{
  "n_layer": 10,
  "d_model": 512,
  "n_experts": 24,
  "experts_per_token": 2,
  "d_expert": 224,
  "d_shared_expert": 0,
  "activation": "swiglu",
  "moe_layers": [1, 2, 3, 4, 5, 6, 7, 8, 9],
  "router_score": "softmax",
  "normalize_top_k": true,
  "routed_scale": 1.0,
  "balance_loss": 0.00363,
  "balance_bias": false,
  "init_std_router": 0.0065,
  "lr_router": 0.00133,
  "n_head": 8,
  "n_kv_head": 2,
  "head_dim": 64,
  "vocab_size": 8192,
  "norm": "rmsnorm",
  "norm_place": "pre",
  "norm_eps": 1e-05,
  "positions": "rope",
  "rope_base": 10000.0,
  "rope_fraction": 1.0,
  "qk_norm": false,
  "attn_scale": 0.125,
  "tie_embeddings": false,
  "parallel_block": false,
  "init": "uniform",
  "init_std_qkv": 0.0227,
  "init_std_o": 0.00507,
  "init_std_up": 0.0227,
  "init_std_down": 0.00313,
  "optimizer": "muon_variant",
  "lr": 0.007,
  "lr_mult_o": 2.0,
  "lr_mult_down": 1.5,
  "beta1": 0.95,
  "lr_head": 0.00597,
  "grad_clip": 0.5,
  "warmup_steps": 200,
  "schedule": "cos",
  "final_lr_fraction": 0.0,
  "batch_tokens": [65536, 131072, 262144],
  "seq_len": 1024,
  "doc_mask": false,
  "z_loss": 0.0001,
  "train_tokens": 922800000,
  "steps": 7344,
  "dataset": "wikipedia_en"
}
Below are experts of layer 7 (counted from 0) of a mixture-of-experts language model. Rows are named router (the router's row for the expert), gate (a neuron's input weights, with its number), up (a neuron's input weights, with its number), down (a neuron's output weights, with its number) and show model dimensions 416-447. Each number is 128 + 24 x the weight over its row's rms, rounded and kept within 0 to 255. Numbers have three digits each.
Before each expert's rows: a language model's description of what the expert responds to; "gets" lists some tokens that make up at least twice as much of what it gets as of all text. This comes from a sample of Wikipedia text that the model never trained on. Tokens count by the router's weight.

# expert 23
Description: Prepositions. Prepositions linking phrases in prose, such as in, of, to, for, at, from, after, during, usually before the or a.
gets: " in", " of", " to", " for", " on", " at"
router:170110148116157122124126161130105109152160114132115124148141128124149133118130092117141167135110
gate0:136178142125117136139096142157113112138150089131110119129157126140142093152122127124124108154128
up0:132109149137120180126107151089159106098160101114123113146119105126110103127136142130105124156105
down0:136130122160107140136107157109146087183173139148145153130127114186132166165124131093147126083126
gate1:125128102092154075112133148132178121098075114148114155137141163103154140117169101101125160064128
up1:167106120106160118125119099116144157137111102141095132136093123082129116126106128143143114119131
down1:120137125143139123138122159139135143153119133128138108142145124169133157145119124128105171154144
gate2:117137117123143141105143141159155135164089135130124112112111133160159156119125114163066134098110
up2:118127163162134128084108111121131104157129089170138167110110118142107106162131127109113157147133
down2:169132117124143101065097128069153189143089153081104121136118093149118066179135157177111158147080
gate3:127156087131184130156075144117124117134108133132113136140148146130141117169137136133055115161147
up3:073115135132127160100119099148102125158112131127125091131155137131178144099160110112149129089151
down3:137125121133136143148158131163074144137180156145111075138099151106127133135129132103083114147139
gate4:110102077141161107113132092158131085121162182092117140162124173066101101155109113164136162148107
up4:121125168145157124169086103131111129134101157084159130141075136151129099122129142159120095145145
down4:111136139114162174103119139133105123112177132124115115073187132123147176111116107106082147137080
gate5:159142083127136104173110145115147124144159127100157165129119147099110119136136138139116135113142
up5:189123122149132150143122100138109149153144151099101126115110135127138145082156133144113128121074
down5:099127163134079085105127121152184130171108131087148160103170104149107133150135117097060127140127
gate6:144089140122188141128119149113111120162182121171143110119139143120120101125147087096074125148148
up6:103152123142127146107134134115118127136147147147096108104124096181150127112134125129189104131137
down6:122137097157140134085136134113083123140093101106145132144176133132111100114054175139127143144112
gate7:143115132147091153137110153131103120120145139115157135106116117119143113142151125130099116144166
up7:127095097088142136130123089164111148112130103116092106152128106102111164126092184131146126107179
down7:108152095130153147141137119190132120085160119190205193110082155138157092149097157110114091134141

# expert 19
Description: Articles and possessives. Determiners and possessive pronouns before a noun, especially in song and album titles, such as an, his, her, their, its, apostrophe-s.
gets: "'", " an", " his", "al", " the", "s"
router:113122146143107140108101104120158120121136137121164118130090152124113175111130141102127151124100
gate0:118184130115143143145123121110125151084149177082178115122150156141133155143103128069138142104126
up0:098144126144133113126165148175166167149122085093085117142133123088132146160108145134149104161104
down0:142167138126126140110095095108120131139163135149123100099155153128110116130131136117095119161153
gate1:164079122132108143131137094109112082136123123127115135134153140156132089135094111100092140108100
up1:110110139110164146136125122132138079091137104140148124112173138122114124112126124147152133111129
down1:129111152135151095140196086074169116113106109122110127111154136141176090150139131154036136109124
gate2:089117125135136118131115111101106114166103146147094139142122113120148128137137098106069120139164
up2:134104127135148152124124130138131132157166121146129115125093102159139153162087119149130163115088
down2:161120132156124136089138082102133114159134107122128128102134159119143141126103097127063149106144
gate3:171106152155118130143109086063169149103120127135106094144154116126132143115134127100091107116146
up3:115168161143136112125111096113123128141137113104085127159149172145124124176108136131129146111111
down3:177106142158130120126125107099090135153098158136121139152133180161140111148112118129160123134097
gate4:131193147116150128127109107142138135087142138139161121101054118152153151110126162183093160102150
up4:167111148131084160148109116111104110149129134130170141141113135155142125126105114138109139116099
down4:125108108155112152116123105116126149134157121126101140082171088154122146118163099120159179099105
gate5:117131119160106140136095157131110144113128147105119121141106149122100126127105098127128121142170
up5:130119120133118117132121140133085116093096124098139127155158136148111109122130143143140158182108
down5:124105119127129162157108123119125100162124103119137143126105134150168124117126151139088071096164
gate6:171151130138127118156133114103079104116118129142102122205125121135070137110128140123131126082123
up6:093106146147140132140102143144093138096151136170130124129125137079129086136128126147135174146105
down6:144137106143134132164123133148161122112113097109143152134134094122132131121139140136104120146151
gate7:146126171120096081118117116106134160113112141126144112141164143170141175098138144127106131109139
up7:131136107117143113141099130130134104143121132124114147096119169083134150144181144113098081083107
down7:135089133125130178091161166150106138135153151134069154106066112117130192148172078128109097126131

# expert 5
Description: Line breaks and headers. Line breaks ending table rows, list items and paragraphs, plus section heading markers and closing brackets or quotes, such as ==, ), ".
gets: "\n", ")", "==", "\"", " =", " =="
router:175104141138153147136144133128130120091147138178111133114148097123150154137139114146082124109180
gate0:118092163105127138102123162147107112135156139085136116092114148166130149127137096122122126114176
up0:126135115136133079110138123160127128142085067154173126123088136148101161128105150152093121136175
down0:139167164142143139134126136147098159107146124154142117162123134124114117130127093135148133136108
gate1:144109111141133097130081130158125123143098135119110131112104137123139121120128079096131112096126
up1:125126151121173132142098156117121128166112113122153145156119152115103119136102179204154152110164
down1:157125155127135131110116166157147105143176097149115139133087121106105119116090145124149144141119
gate2:142166149084151107126135108098166108108098125126156132138136143133148118131118132117180136128099
up2:184148127115102137114165093105143165165138146125104114116131130113129154137093121136126127072143
down2:107133159156138110157115111094081112138128136139141129152136078125101106112100106128175131165195
gate3:102076137148109088137132139059162139146128125104086094095123104115178111141125111084128120127113
up3:107097127076123131156132147153163144135116110101140138094122142106085147150115160113152096095159
down3:116124098125155127185128164122140138173119150118144110085143137114112107131132112133082121116147
gate4:122153145143113162122161124115104117100154140114105142095143120113144156108130152108127126111146
up4:067130107138144128136100101148138145105147144092139093116126151062098111149081161114145136143108
down4:145114113132111163111171080113091108089128119099155108120138106136128101140130137116126175103143
gate5:102126136093149087139089109123133121130161109184137120130100133150123149139107150164158141137149
up5:125142067127111088120117106112104128127182138096145099133148132136126178155133138095171137147090
down5:078104154115162136080106146124139125135123107128110141183085110152151117130161154133167104119104
gate6:144124149130124130109171132142117149113125116158167128148137094129107153115095149193122115124097
up6:099117117141096119111124110096132150111135119127091145147086124135119111099104083108169155135110
down6:152117125155121136166103140153121103153102092136103141118189122120153141127119107104145145126127
gate7:100143140082149133120161166137127065144132136104129103119137118112132169156137140111131158126105
up7:177158135101150126127124151128149137155151177106179111094166139119124134109140171120138144129110
down7:154113138133093140148086119124116144131177094144122140089117093176120140141136149124148085117127

# expert 4
Description: Digits in numbers. Individual digits inside years, dates, scores and measurements, like the 8 in 1891 or 2003–2008; also $ and £.
gets: "9", "0", "1", "2", "8", "3"
router:131129170109106145154112107105138153171105119144122130139114108159142122121113147090059129114136
gate0:136124099143169106166134145148098129113113179106127158119150100122133162131119102158095080149115
up0:138113151121133118152131123089119105109123102110113131098161119083137086156173106140114122092131
down0:128153146131148123154086148164106105139103117126135128136111159073121123084142145105113163119125
gate1:151153111088116102118080106154142093118122147121155136153092128138112138116150101118126143108142
up1:163132143165152149137157118133089128152141107188112138121080106176153125097136117140102122120117
down1:132115132159082109111093139152160064100091149095173114111109108132106078141125122131123088130137
gate2:161134120143100129106169114149144118147115099080120125156079135169143151106120093128149170072163
up2:130093137153090190071114153101180137120134141100084112096125137123145134152158125173114120122133
down2:165090117094111118123127131097177141083134127120142166164152139089119169114165097143145121100081
gate3:132156150147119145153130148098098106070110133170107165106109108126097132096127141128082117128110
up3:157132146127117120120108107106083133109169148118107098180097134137107152125184120100134102115123
down3:100114156113125141172149149156142095170129102126133131099154107091147100112111111121165144149156
gate4:118123127160109126171138136136128138128149130137131093126102131174124107143135157140112141133102
up4:143108140125149094115115129157135152139117161162113104104146155119133138139123154101118127131077
down4:142159158093107133114116172182141114123124127164090140146115062138115155079126134094194109141113
gate5:123163186141163140123147116130083128120149163145153075127117147091107097096117119113144132120105
up5:100142133098110077145116131122097116090143148133078163134110126099196107108128101131149126127113
down5:155150127117105097130141182147158137110115159165117145128069117143146131167099103153099143159111
gate6:169127123136132138170114135132123096102127072101135146090128087145067080151147143144049132132092
up6:082125160101145123131118131117160118132138103093103109108123135118158081084080130127143119095146
down6:125143109143100082147122137109148123135121152112113087113113152144124145128144152165163153158131
gate7:097149127142112086149100117138111099128160113141145132168151101126118149120139145099122118111151
up7:105112153116143148143191119140109147131118133104158107136158115092116118157119138110152111144112
down7:126173145115097159138107136121135099123184120109131116129186105097145155147148154134120148139114

# expert 9
Description: Capitalized word openings. First piece of a word split into pieces, often capitalized after a space, parenthesis or quote, such as De(utsche), Dis(corder), re, con(jecture).
gets: " (", " A", " \"", " de", " re", " S"
router:117119136152148088141133124144105139102133119137125144107162154134168121125147104066177103144142
gate0:139137130139097124095110096146149142151105083110122133103114106139129134177141144150147115132111
up0:098103132166125148158089109114128144124125173139175138120148159153111127146142112122109198117070
down0:126151110110121151131140120088113135110144120160104094138137142146183127111123106137187168132125
gate1:116148127140129126118139152123144165133127118101086132138093109114118160116113166114105153117116
up1:138139088124110106099128117155140123156126100115132127097148125150125104090100154118093110137121
down1:066105074129114114168167136165108149125136151129097135143131134152125164096135113124098152135153
gate2:086120125114078118115158092105159071124100172136135097130140091121116111133132086066116102139154
up2:145165108124126160102151144146122126123106138122102116129130116150141131114108156113101146161104
down2:106139102131110131101165128171139103139141101159128102149119140163116177138146121159152085116090
gate3:151115088106124136114171137097100129122109116163152152108123122124138116102103126123078104116160
up3:142139155145131143099142158121118125104143148122156120128169131097108152127094155134094137162135
down3:138085090093136117137095127098128119153093128145112130125164135144142137141120118101105123080110
gate4:115103112102105119093099107146115133133109131122124061114169117125096115144100133126104142114120
up4:083066167105106105139118103122121160129142129114145105132146152151118152149163131101100106096086
down4:119111110104178073091101103107096087143153103195169115164176107092156126133116110102094117131177
gate5:071080150143132119127135149104133124129115129181108140152114128129123115097154124108107139171113
up5:115128110175140119124130136131082122086106175149142170107132152137076124140089164133083122137154
down5:080133108138090125076148123109135105150137166144160115124121102109138114113136144107000138113141
gate6:136159109149144145132156105148110078177117200114106124122130120120113156128119156132133108107096
up6:125154112148140125142135125109103148103117129102099092086153104125111125143166145146119124123116
down6:098195126150136115137120094114120147114109094169096124114120080103119124123102121096154123095129
gate7:115113134153144132145136146084109113113089143128166114123129146096148146098138115134155139086108
up7:114137088123139138099159131089136157108120089160169166107106129104177115121105151129125126183096
down7:119116117140132130143124067111130145169104111119082150121133135191135104113105135095100116113150

# expert 22
Description: Sentence ends, date digits. Sentence-final periods, ')." closings, line breaks, and the first digit of day numbers after a month, like August 16.
gets: ".", "1", "2", ").", ".\"", "\"."
router:126128119136087132111128062145123125142108162100131122136139124128133117142116108054115135163166
gate0:140129127127125142096147139150131063110136126113147136119151102094204132087128167157110170145109
up0:160148084152146065091129138154113115136123109135107120160073101155130151102110152127151123124127
down0:157126148116140113116123115099164166118094087106095133115178140144122113116133155102128171146170
gate1:147159148102100119146093153147093157132121124132083101130129157147127138169099121142140087108130
up1:126138100151152108105140139080146114122111094138152085114106130136182103125110154106048097169137
down1:154097186134147130152143152130134075100157118137119103111140144139156079133164106128119095142108
gate2:115147110100159125116103152126169135104150108106070134110109120140096137102105138075091141099129
up2:153129086119097130158073126143085164102091131127130082140139141165143139125144125103124151077114
down2:156114161140157133115103121132121154147122146075131128134109136171167148148107125126072138127165
gate3:136128099124153134100150128139098172156142163137114141120110140116120106134107152152135091080124
up3:143104145154139159130159128114121132133099147121129113135133136083104116098143127100110138125141
down3:076149041131097167088115149141128170110143160148185135150136109139127141129129125184127149148126
gate4:116150124086138147121117095170114129089160141115132133098143142121115116127105129070132130124122
up4:107087114125141171122134114119078129170170146129150178139129104120118116124114143121123140122120
down4:135172131130113082110116135126147115141124144108155136104119123159098136107131166143115134122150
gate5:135102164126132161170119122127144152152139082113138135131147160099151098130100130098140120089141
up5:112121133134105109082108140099163149098131163086134133136108096124159153146116125074133065139157
down5:084113118121117150130099107134131113114145149140150122164061104167132125124153108106120123129152
gate6:143128145145119143101133138131147172091156139158117082146086122181122099133114079142110158127068
up6:146099143168129087117130152102113138110136139133091150145106116116122158116162088164166127178123
down6:112140115140109131119144142122132125137136134123091141116132139110121150124129097151108146138116
gate7:132127114125098133111130121122125137149140159103159121127134080139117143133153123136120156115130
up7:106136150115113120105119117132155166098153145165153146155103123111111157088117130163102158118147
down7:111131107090120094115115131149122116188140127087129150089134115123127109117133104120185111078130

# expert 7
Description: Prose verbs and abstract nouns. Mid-sentence content words in narrative prose, including verbs, pronouns and abstract nouns, such as said, him, it, fact, possibility, launched.
gets: "s", " it", "ed", " had", " that", " not"
router:091108102106142140128134077103151145126147145104102119117142135107104106147127143120053129104124
gate0:117126138107130152108159106136151133154119131116133111097134111157128088145148196124048126113111
up0:115136132116113133132121131128131127154147143131115113143148147126163105097107101123128096148179
down0:123131152145097136125120135141056111105159134154138095108118064098125115143092132132174169159153
gate1:104122090116124137101117149130114119091143122148122150124156103068122149168123139168103156150106
up1:150132124117129116120110139116131154146151102150132126121119140125140113105131134145056138135095
down1:129132164122120147166108131160087154103112123142136118111070117105146133083115089123077128115125
gate2:125149095152116159139096120110141136148091112153124111131132193124121175121139130129092122149118
up2:102123146142092110137128164149129168162107166165128100080139115122127153130127100157121075148151
down2:122121149129151115140118132117123135144113134132139126106124080133168126165202151147125136112095
gate3:145082091124148159091134143066149127120192138129149083126099128136170114162147129140142138138155
up3:136140152118171123130090123151111128101165116129150093112144149130134144165139159114099115121131
down3:174145127140116127105081139163096150109158079132073124138117146087109121099118122129099135137130
gate4:140130095141099088159148095095125128148098137161135144097098152138157149102173165162086126098153
up4:106150120112182146114147090135093167127118174093121076074133080087115124167152125109142085130134
down4:126174146112136142136149167142105082110099165102134204112152096128124087110154092116097110100088
gate5:165106127130115103136138143089108106132135129102116155193126096071103155144122123092074119134166
up5:132111130135146135111110098114077168123173116120153102126149122113132092162154111123176107116094
down5:105122136132130138131171115124083144159104142112152159129140130119142170127132116144134133092103
gate6:119187130136174123134121123137118153107131136112111079133108133134143117133137145089149137139119
up6:126096139131111125100101128109129177096109111117132108121142145172157121087128083122103097100097
down6:136135145143104164133102144119131129138140116151124129124065143137172117133093100116102120116151
gate7:133171131066107135123116152096123119153155139127080167082099090136124113115101141123145145125139
up7:122130156163121111100150129147118136107093151142121143112115145089065147135099137153125143133134
down7:108134101102161126154121136161146146124118146108130156127128106145153112121153099088110154138109

# expert 17
Description: Digits in numbers. Later digits within numbers for measurements, years, statistics and dates, plus words like million, century, percent signs and month names.
gets: "0", "5", "6", "8", "7", "4"
router:115181127145129130096142124132137121143140131167123137145114138143123145119110105102100079140157
gate0:116091121131136109134123132101120093109092128119086140127120120131117101098122129143137126132121
up0:129154103094124128174177165136137139130145146126112100123153111117099120118144153123099134134148
down0:125131119098108173138121150120100079123153105127127133145147096135132088139119151153128092126138
gate1:114176145105142119098137078091157108132132129107132102133167106132069130144110120059134118120128
up1:168132163107124124123131114165112132122088136103080125116097138121160102144125109121146121165159
down1:150117052146133151126196172125150115157160133088144159143137126151080068097094116124070106127119
gate2:128160128155160135062136071137116112120115118126089092132111154145146130155161105112105143129127
up2:114147166141182129113093145139114153106122135185147169141149132175128105116123123091103108093134
down2:094130133088092140158107166153113122156146129134105114142065075112135143112123102151123061120161
gate3:129141144147132114161143129129151129147143113101062066104127106159161116139140127096146118116147
up3:139138120117160142122099101082116122121105137131156117094109135159127123134112103120112109121122
down3:102116096136126080192174158136103138106135192131129156191122110176122164138117222138071096094125
gate4:160115135135137181148112125099147116167132137125152091127157067164154124137122136109097128067136
up4:103103133156164174154171162120108162181172116111151103151136131157130098159113100132142112129080
down4:142104129138121142121154134138114138099093118155121146151070096146141162128125093154122115121159
gate5:142131105122161133097121161088067110134147149086117072093162162109112115111156110154150090121118
up5:146141120115126148151077105136141120099117130113118190089136165130156139102147124138075124155132
down5:079098155113091133072166119094117123166118155120134161128126128095076124129148163174093152185145
gate6:142149162127155140120107120094134164176167151150104142106080145121136163132141098090085122090127
up6:115160126136158122134101142113102115135131119142128101094126102164100078108101123124144109150144
down6:128138125142103106134130132120162099073125129131133177157125175113094124134093150109176110118132
gate7:113152124167137128121148117121135111083142161093098119130143148154108125135092124079113138108144
up7:134173131093129113105159062152118164120180165094147116156129137144094154127149139139158134132087
down7:132140164142080115096160118149129123156121122074125103110114083130145171147120104129156151118155

# expert 11
Description: Hyphens and list punctuation. Hyphens starting infobox or list lines and joining compounds, plus dashes, table bars, quotes and prefixes such as un, non, Mc.
gets: "-", "–", " \"", "==", "|", " |"
router:084125131148091122127135113114122120105170106100133178143109110137114125127136141169120108115139
gate0:127133146165135113120076125130136112111123135144100137109140123112155122139139143105070113106139
up0:153127062157148142098175085102083125165153108156135150143142116103146140162134136114151135120119
down0:116147150119161138118135104143118150121144114122130130159150170134132102127130121076139120134090
gate1:125116133098150106145127083123151150139123116103103146161123105125146146168100152135037112155192
up1:124116110145141118114114102148144135116130104115099154122111118120139117112113165125118166107173
down1:122153189132131133126120125133136164125133128165148076091167094119105110116120130159127136123164
gate2:140175102108133172166154121117180141120159113127117126150133111113132133146097159122116131121116
up2:149145110129124142122126142156144175094147084117102118124128087045103120169138113126168191155110
down2:146116113102135147158151113122131153120113129120120116137185132124159134093117135093141129180141
gate3:143127140154143120144151145095144182142138125132131115097120085150138129077123179118103111093121
up3:090150150136129112130138108120137147148127137137148117116113155123110164103095131142124112129124
down3:114091107155173146131138114113146098132111125098125097125130089080105165084118094108165103120150
gate4:128129160112113136122159137128149089101159168144154150119098116097134132108127120153076162113109
up4:134159136138090178146102139148088165117139122137134117136148130118143100128131133148117121122186
down4:145149160107191125139107159151122140138102120116138134134061140138125135122125159159136137101134
gate5:129139100130118140122128162141150111121111118140100076126160141131121208110125113107130112137136
up5:102157105159115151130150146114123140150142137139147147125137143095124134131134141094085106104145
down5:123077182134128096186103147122092140110144105125124150127145155136119112125152110121133104106161
gate6:125101107178100124124088119119141125139134152177116122089089124129069140136141117121087161130121
up6:114138163157186128142143155158098144109132136129100130124157133146112131128120142145104115088103
down6:129115118132125113149153104162146078165133143141071127132123193107119123090146112125099089129110
gate7:158114110110128100166134135145117168153135130140165150149165132155142124127145100127093196125111
up7:121108141151126162074121083115161131111169104124121176161101099105034103122107090122152136092112
down7:111135127135163102141117138135107103107127118120165161127147186146163093151150114117151087112133

# expert 21
Description: Table cell starts. Spaces, signs and first digits opening values in tables and infoboxes after a bar or colon, such as −, +, $, (, .463.
gets: " ", " (", "1", "–", "0", "3"
router:171070120141113107143152151105103152133100143134108136123129103148109161086069146089113103097145
gate0:184132106148095131108122139111164134104125095116111092158151169128123102099121152134116151166111
up0:115128087131124111098113075133150082115111129144120120088129144119126082122135087150111134156144
down0:147115116140144129128119115160111105117143139104079134075097160162108158137151105140153140146115
gate1:091106146099172117131116168105117136126119184118106108137095126148128085119127130142130102084099
up1:084163128145124134115111147094117123139130124091139144194129172126118164098111135149154170123127
down1:107109158130111117107098129105103131128156085104135151083129136149127121129157123127130140104167
gate2:098104141106135134136193094142123178147120069149132124119102113104139134106154156145071128154102
up2:100126135145175125149128133178148132150131150171142152101155132146119120133135139156112130135148
down2:101148119117139128102114118126097108178147125154173142117144159119138142083083126141116140119093
gate3:179114176136176116108136147082108139131118126126112153144120097127136149159115118092118152083123
up3:057140144130138171157108085104144116138137139163091142133124133126147155098116175133096123115112
down3:077156101120124149108082131151143131141092100117142112109122151131139081123145114080138168164114
gate4:092111118128142129123109154138134131153091098137157163123187134130093147086127117116134146155120
up4:097089092115106132148135097150141104098132152151086159141157092101114164069144143113133099158118
down4:110121112141156127120113180146166128120112133150138131123124107156130182150089139114102135115155
gate5:130144134134175145122119095140138133103098134103164073109114086149108111125127157142118129134142
up5:146112118075104166115080136178113166076133127139124069172136143131150153115140157125175143132093
down5:151159143199163154121120099145105140132124106127109145168151109132111136155132155117133116130131
gate6:133071144108194101156153135138087129137096129107140153130121109111159115173146127099037144121116
up6:125155138146123145155122156130125083154148101176159134104162146152126152134113055137116177127122
down6:097135162158125144120100144138135146178127133145140111162118147077177158099131157175083149121140
gate7:092124098099121155112135109131145147057129122146140158129117127141143126113155195109116144130143
up7:155107132116134175127121117156113132167135147193127137128090115159167148129100125102133120112144
down7:122119187168120159129123158119080121138124116177083146145110132146121155128068123138125117115159

# expert 8
Description: Clause-linking punctuation, conjunctions. Commas, and, but, when, while, including, colons and dashes joining list items or clauses, as in writer and naturalist.
gets: ",", " and", " as", " of", " with", " by"
router:135150151105075102124143100159120115095134100155137124138118118079140156167163143116095149106142
gate0:138117118118134158147126169131121145152113126169109087100125147089141127116158146096137120153087
up0:106153172131164124148109137128134159149130127118110154122143116100157101140124052106091135123127
down0:115131115137110128114135123110133123127151118082134135152127141152154127093139111142134147103128
gate1:104083132130120125096151083121163110091138115129146148129115138103129109162131115124095135123112
up1:094093108109126135156110107121116105132106100116122154079111127091131117107124103152168133134139
down1:159171121132167108166157166158124108111097138140149100108123134130111148139171155159111139068107
gate2:183111156092120150144126117091111078153134127095144153153175120120125109120130166120125124123164
up2:143149150124108142136116119091132137120140130110100095154117151134131140157111093098141142127122
down2:148135162164132138109092162116155101109137135129106114119089131130131184127160150106101105108119
gate3:159143135086108085130136119133135104164129139110118180077126157098102139122110153109151151104141
up3:122091128135090103128110158136113132118068145131134096137132109104132092138135115113047099144148
down3:124117164113173095066135119095156136134133138100128120105106170083112162139111147094119140118120
gate4:130120133145144123135103165113095085088098087132143097163162139149149128114091155105079139146117
up4:111109146133167145170136127193146159131113189162158113156127112174099158158118139173143100123115
down4:163086103107110126128124098115102111122172152119131133153144133126117100123088147133146091165130
gate5:092101081151110153130158154126145202212145132142138104114117107113143081139101131143121164133108
up5:122122119110123139113114116119158165115168171144140130124137149142128149105135142135082132112099
down5:090105102153106141110152147112090104049130144121127119094127132090171122169104090138124120115133
gate6:141139146132131075135156139098164141124125163127128108154173136174113123159118117125135104132114
up6:127124131165113144120114120139148140135092169118127096127144117136147140113150148138134096154122
down6:119145130146095138157144167133116136121152166133139121159098112129112162128089121100172113104124
gate7:117133120145128126096147134163123133152151131165117094131148110109123117130108159139124114109124
up7:128144168152115136140143126154132165144140113139152165074138119152146134149176151103132161108110
down7:103173125142071084120160126124105142163087148130086075141127112166123112143132176117169123152094

# expert 18
Description: Articles and determiners. The, a, this, some, many and the space token before a noun, as in singing operetta or January 2024.
gets: " ", " the", " a", " The", "The", " this"
router:117107142088210115138131065121141097152129108122158104100150116136146115127136141110124171110120
gate0:130160130096179131124124146164111115127140160107173126137180088133134113129115064138115147087152
up0:138140147094079135087124143125167095097146176111132126115127169120140169129117149160148133133108
down0:080089158134168105144166112132088087130137144114146110113104120150130118145093107131131112124108
gate1:136094123113135151142127101133115112151118154149109113088114123126168140167079100138103156118152
up1:201134086166064094101127108136175143092119150113140115119127113094118099134102122119108166085123
down1:136107110147119100109091121116119155140151125115151122121129125110153114123137119121011134157118
gate2:085102087182168170128133178124175128123169165145127141094115162144125091116145093138151131191119
up2:095122130132123127143148158122141157075096099122161149152140134092135084107091154162127123140094
down2:126110090145144095128142139117107108144138135111110148135117113137133123119124125148082154131104
gate3:106123143153166135140136146096143129118111126138139107083150106084138096135106151129159115097117
up3:113131088149110123150071119126063152147127116127134114115158130131154115103124075168149124098105
down3:095093151111118150129148139139161092146164115140170091141123071128123137143088124095101141140102
gate4:182145108142115081111122139089162120122138112090121149146125177135147166121098105154152119134108
up4:122106090132145119106144166119111115138123111132140155122139184117115138114075149147108122124087
down4:126128092135131114146135177115135124097121131140083129130128132137166106128151119147076151126115
gate5:112116138142165113134149124139093088144153112113106126115144139128136139111150132134069124160154
up5:138175160151160118093124147157124109103157075108131129119139121102160089149126185140169168124125
down5:114104094112123154152149150131159162078112094147156180092127104153116115168090139114178123156122
gate6:117109137158143103118150147117122131170168124108153094153135136136083115120128183119120163111095
up6:119122114111154116168111125110099173117119097056125125123093099113116132130132161123132067140143
down6:114107099082120106134103152122123134149094127108167132123139122134121127117102125123122136163119
gate7:148140129121154100147103107156150132088106113126128143116119109146155106121136126176107179102119
up7:161107147168094133110126133177115146131123081149094125175137118118135109148125129135114156162097
down7:131123134113108107133121124101107126124145127110115098143151097144137147145101104136087137125143

# expert 0
Description: Verbs and word-internal y. Auxiliary verbs and pronouns like was, is, be, he, who; also a word-internal y in names such as Satyrium, Ayrshire.
gets: " was", "y", " is", " to", " be", ","
router:152149111154131141080115128169152116121121108115124139127133127107169103135141144099143161151154
gate0:113172116194124107156124082120147117128108116135159165115144148145109119142104198125135123118175
up0:119088143117115122098113139098128130120115120126124134126162139137130092132150125125132144122157
down0:139164115120076123145139158088085156144084087147171087140128123141104132138147140170176173120120
gate1:144103127105136144114127131101097095081118123127114127123152178129152131141138137148124126130166
up1:103118158117155121102146071141150090121111117114076134124124130138098169071135119097145169111121
down1:150141119105140158112133109108110135104157101115155104087120159134147133078113153119113114123119
gate2:139137126098163178139062155167122113138093106124078109108153155113087125116156128091102155139123
up2:143099174147129128098134155190111111143122106102098091133180150096128090080132114098175134127146
down2:106093109139118116127144136128117113115108138129143103100121094121169153138102141140171132164109
gate3:107087149126142125121093107122108118137099126098133141108123146096093144139146166141117121141145
up3:141140145135096165126125140125105159113086105110118128137143128132126133121040133146127126125096
down3:134139119114161104115123141130154111111133145136134097133141127160122181112160108126090125154134
gate4:132143118132098104082090140090084145110137169115162155105164138171161147122130157140101088159173
up4:107120126156133127170122096131133131124123108141080162123149140162120161152138146115148151131088
down4:086119130112114161138126103151134142173158179163098156118193098137107125153124153097130152114121
gate5:114076159130093099098127103148143113152127124135079133111141121127144117203140115121141126116140
up5:143112128168128121132157109128133154110152134115130109132178187199148129149121113128127097111144
down5:191118139111071147149095096122105140144143122131083128100106133157117115114143161118055125117131
gate6:157106143147121117143173123187133154112118121122125112145142148164119126144136153091108137154143
up6:116143111123099126105131123083131121137145138120146076179140131103127109145145092136149129125158
down6:124097120117177135112144139135106139183151093139099184107142151121099106061123141173143139096126
gate7:118127160122161128121142148160130123123125161188148125099120093128153112114139195094096148136142
up7:141125175141175132109102144133107088118098105152156165138122122104118156133147132097107166160111
down7:153072113095118122114104142101141155173130117131112123155126102130119107141120151146127123073125